{"balance_bias": false, "router_z_loss": 0.001, "init_std_qkv": 0.0252, "beta1": 0.9, "lr_head": 0.00673, "decay_shape": "sqrt", "max_seq_len": 1024, "max_steps": 3909}
Below are experts of layer 4 (counted from 0) of a mixture-of-experts language model. Rows are named router (the router's row for the expert) and show model dimensions 160-239. Each number is 500 + 50 x the weight over its row's rms, rounded and kept within 0 to 999. Numbers have three digits each.
After each expert's rows: "mostly gets" lists some tokens that are sent to it at least half of the time. This comes from a sample of Wikipedia text that the model never trained on.

# expert 34
router:374463562424596338479426480455505480497436578481501522492443463524485520536527480475452511534460473486561493466508530524502435537415563494442462559566482448507562537519556494470489524586477543475554514537561469512480478523562646479631544530
mostly gets: "°", "Mar", "Le", "Di", "There ", "tri"

# expert 10
router:474524468465560531488410512516605499453588482474553530452482482512565534540541492437482508510547612432564488496555480445518523463413537459470515558543450415534527457482491561523432598548505619490505392571494536493568428518473542502517485635
mostly gets: "Al", "John ", "An", "Mar", "El", "William "

# expert 26
router:425516401515646501508512395496469485530518461517564536591523563525497505427512420511492517576521507471484524562523481440551506555465447396472520473607460521469531523540501565358423461529481636559607492416577449490572498536470476615599452502
mostly gets: "Th", "Qu", "Sh", "Alb", "aur", "oph"

# expert 3
router:483522555396392457380496445511522446460502537458484506463477510519515496445469555421538645571574561437495471474498515520533412460469547495438488505539460478522550445547590460555535537611589465539488524543499443471479442519520443557483541523
mostly gets: ". ", "). ", "\". ", "It ", ".\" ", ".\""

# expert 38
router:527553474397577492518460441533483430463449497489508496484459516484431467542504513511426477529440521439592440552478489466579506516445481501365512590538406478485366531438469451546444579636523454474492459585575536485516454621537548595496511539
mostly gets: "However", "sub", "cap", "dis", "dev", "136"

# expert 9
router:519553530496536506460509441462497528484558490431476494498505449507499472580536534440453540576532547476590415489537518491595459491461475403425504506469507497529419421638565512558434513532622568455498392465520486487533428502445440453516498513
mostly gets: "for ", "& ", "of ", "My ", "Your ", "For "

# expert 8
router:541533511412435397468480422563453480447517505528490625503483500494542480486480532537532534590452528501450407383502489487550497591471535446500461529552479456488489505482444524464448576556550404553513484594466429403543469551543395473485531536
mostly gets: "second ", "See ", "km ", "years", "third ", "Win "

# expert 18
router:477587496506537466326509521468533518428488519512553438490470449549504420563502525436477554509530599462563421520516511425485430541532469391487439561535463482523422451534566442507501472490612582454501385476471478483506410486510515430572597580
mostly gets: "In ", "for ", "from ", "with ", "that ", "On "

# expert 0
router:465503534531443485464420517472498589412523510487540537532455484592528461418448571455471642471612465501496541433443482498473474519512538428515475470517537454514524367604490486405432521414535580565458484491430480407622510506484520464524525544
mostly gets: "ia ", "o ", "k ", "ar ", "ton ", "i "

# expert 24
router:485512475417526407473483573509534456421538488481529493525455497496545494588516535504400531616526514439493434529407559420632470512438581508435496500521502512515446566534488439539541611538498471457476469624567509413431499546520577470503456496
mostly gets: "ag", "In", "Bar", "Ar", "Ad", "Ab"

# expert 20
router:489593432458469486521489502521403457541508463399513448503459436528561462478542511481545574501473530471463430526443506505556456457496491422489434598520371529488397450526543511428504545518534520510501440541598472451426517518588388438510468447
mostly gets: "• ", "Born", "also", "Coordinates", "Succeeded ", "Preceded "

# expert 16
router:581515502454405481525499483642463515516397596492616493585490489514470507514456514480425517531587521482576509549509457481511496455448500506383477508552422503469522561465539455428428588540503422493462561579456474469519472584517494406520486583
mostly gets: "% ", ",", "population ", "000 ", "family ", "million "

# expert 1
router:474592499513548466389468449553516522475515544494584497496439508503524475551506524470464493495463484454504464471511486426484469442444508492404444529518402468538393533506460399533399520487531528496561380505468481538560418528504492529500634509
mostly gets: "was ", "were ", "He ", "and ", "been ", "have "

# expert 35
router:568555464404533468491512501440430573429537443525529549504422495521444528559478585480538611485504488453529456503502492464492495523462579453389437517506521443487621416529447521585554492498532479627495495507460530476530465534495439407437558516
mostly gets: "i", "ian", "ai", "o", "ics", "ia"

# expert 17
router:514516445410495490461477448528541421504595561375574536590472519554511462485478566370537474558511543462532493509522556551539477552468471469450429553521489522506469432548442473477401546553481587502459458591566481479530480527551513494508522544
mostly gets: "B", "N", "M", "S", "R", "T"

# expert 12
router:488588515520578474373490477485505393454542532540500570544432503495408472506542504501504585525570541488505406488518576484565500508479491441493505526573463393503411453548468517507489502519589531595439442523619454492479450470550497556446574526
mostly gets: "\"", "), ", "). ", "\", ", ").", "', "

# expert 30
router:518618502423536485510469490538528484534424565459560600495451521506595487619433513458459493527462515479555420508533583428553484482431590456459415559558410444535364458448488485543427460577485481464429481541523533494439404580545509460491541498
mostly gets: "Str", "non", "Fr", "cont", "Ph", "Ug"

# expert 14
router:439518460449479530551492462526451471485499499516517484519520546534471570573466499464464459509539571468544425519495460491544561555447500509411446548546406500659530496481486499506499540493572549488465390531503519392528515548557543509469483447
mostly gets: "the ", "The ", "their ", "this ", "== ", "his "

# expert 36
router:484533552489470468421429556492570382483499451580511464552504486620447412470492534455351541558541513518595500479484558429614541451475560434506516551541469485462489482495566476481492515461513554546491484612533507464557474494496520544423504494
mostly gets: "tion", "player", "city", "life", "team", "game"

# expert 4
router:465594521488481480562510472567457464447514503547468473625470462459513448535469573543427480622602586506564512523416423488455524474452505444452425573527446437583410520462495476532494480587512510581495427571500489523503482569588537553545487499
mostly gets: "film ", "song ", "Music ", "film", "music ", "Film "

# expert 21
router:456523501471581477463471409499483473481519514435582478606513427516479486501436550451384539564501546434641434468468463518510512535454538409452466584529465427494553514639474474421524538512514518496494446568530459556572480544538441547552466501
mostly gets: "3", "6", "8", "201", "1", "4"

# expert 7
router:510554606546486512475515451544468547505478540512627531491424454464442525394508544431461509512501587461567418507497527495493376517489515482479413506550401482512536513478539540470412614550523458485521498518520413381458488591559403492450461625
mostly gets: "– ", "Win ", "death ", "196", "See ", "— "

# expert 25
router:446468464458577506443522468635527456429516492426419571457430406437557451469489537442515521533479479471505380521527514472551418443402531406404473494537497476585543477491470563489496559565522592510496468665555577475631489539537481407541524475
mostly gets: "-", "=", "born ", "Born", "), ", "−"

# expert 23
router:486551439511475408520539528510554536390454382431539602507512499436473464530414550440472478541446543423544459548457466569531484564483522528504516576508473562653508401530503404515503577490572525484460391509465517526496449559528509479530498514
mostly gets: "″", "Ar", "Inter", "Team ", "Pro", "Total"

# expert 11
router:421527568501498500432423514555501533486475512537477480544522434551505442516446490431400547524509526499450461584442505412528506441566492466506464482575507487467533447488520369329578476465613600457515529500606514524572474504532467536585461510
mostly gets: "ew", "sion", "fic", "sive ", "ures ", "ples "

# expert 33
router:459470493543591529527518601457487511519509521479558498560534370515487539475414570450455558482488459456473373535493474514572482487471502460543504564517420568570473488464607544521603601495592507495555506496461423471441485543536403439508507458
mostly gets: "|", "• ", "Born", "information", "Coordinates", "Total"

# expert 19
router:472621540468507495521482520507530523482406517425528544551427473514538417515382535470402483531522478470576472452490476480498511501517609469463479554509462488545385491495491468497495477583545455585447484477512457361484521557573555476515408628
mostly gets: "University ", "League ", "Party ", "State ", "City ", "Team "

# expert 31
router:451554483529583472527514432559480504455486369533529486578445526530494473433424592456483653491612506437579538530393400503512538560490548467549517511518482419501443466669476461437409487443468645563533532461511447502567519518527552521488570510
mostly gets: "\" ", ".\"", "\".", "'", "’", "ney "

# expert 2
router:484576429493499502453397508479561450466520507527507601562409486512439503505514533488411525476547485427565445528375462463510517496474474478477396494655384451569476505495571490429479491515538503589561494439565504512550450512568443492443580489
mostly gets: "\n", "\n  ", "\". ", "\n ", "\n\n", "MF "

# expert 29
router:474515474486486493449480517559590459482508419466548518451507511497503469553469498527515488525607503422523489456484509427587458466427484441493424503615456441511409478521535516564421508619543529514437451529492509527542465584621478570488475560
mostly gets: "St", "John ", "Br", "H", "Sh", "Mc"

# expert 15
router:424506532478501526460454522467453492416529477488559606545454420596488472474449535501503574497524552533550544527411567528530501646498648501471486506519534515488534496497440529410503523513531505522493495544456443418513479520584558536564560539
mostly gets: "States ", "football ", "York ", "town ", "States", "Catholic "

# expert 32
router:528516457373545459442435482506571562521482497470587510575461515486482541496526517549495495568595508462525466413443391482487463465446514458426512497529487505551499493483511539446436504607502475566508466502551516547566483485497522464631614614
mostly gets: "Car", "Mc", "Har", "Cor", "Sal", "Bur"

# expert 27
router:524540481496592463399508482494544523447524499563566506488517451514463574431489489424509553538428488412547409466488537454480393562450543457507405447574498468475483467549524552418478508515538499553471556448564620477606433514453556553589455494
mostly gets: "New ", "West ", "along ", "San ", "East ", "Los "

# expert 28
router:526485602441497447518454407566521489455431450546595456465482420516590520425520545519490566570557470470529513515552372460536402483465467467490432545541547423530452513607505472415419531454500524588519469500509495506606417633510510414572428556
mostly gets: "ah", "aj", "ik", "Ros", "ett", "itch"

# expert 39
router:522594460465447451510467424496571521467552486525588478531454529518533528510456604479512493581485457431536541476506521440550438504508580399490437453567495476613522468508507450529535481504607491460595494519443506519518416532521525619511581514
mostly gets: "| ", "\n  ", "Died", "= ", "%; ", "—; "

# expert 5
router:480571442485586460526492516460488585407467466501447498507474440585429523431483537513460504462522521480470493479424520429471486545435557512575436468513472459438490545486455495452445515497559502575511443574549532446485502495452491501516576477
mostly gets: "en", "This ", "el", "this ", "en ", "% "

# expert 22
router:531542557508441426427487512559522442481467526511546541546428514580494558492461552496487527596543563427570438533503519539532348535450523437404406483547467505413466552503594456431461534539516441504558489491537480501532567511539550525579471484
mostly gets: "into ", "known ", "there ", "There ", "also", "other "

# expert 13
router:560502556465412493384479422495528587520460486440556548472422521518504419478476554481569512543524495362515446505465486418502496531534505484494485545571461520410572436521506500424587528560583498431443587487444429425581429545555469648492569491
mostly gets: "large ", "Phylum", "long ", "great ", "early ", "possible "

# expert 6
router:499561532531438456482480500475549503442441481497496510575509471492533461529419547438439541500467475446485466476475516469592427547416479520424424527549447367559521465491521552429504564518557449431514543491602465461579508485485479593522484535
mostly gets: "(", "January ", "March ", "June ", "May ", "October "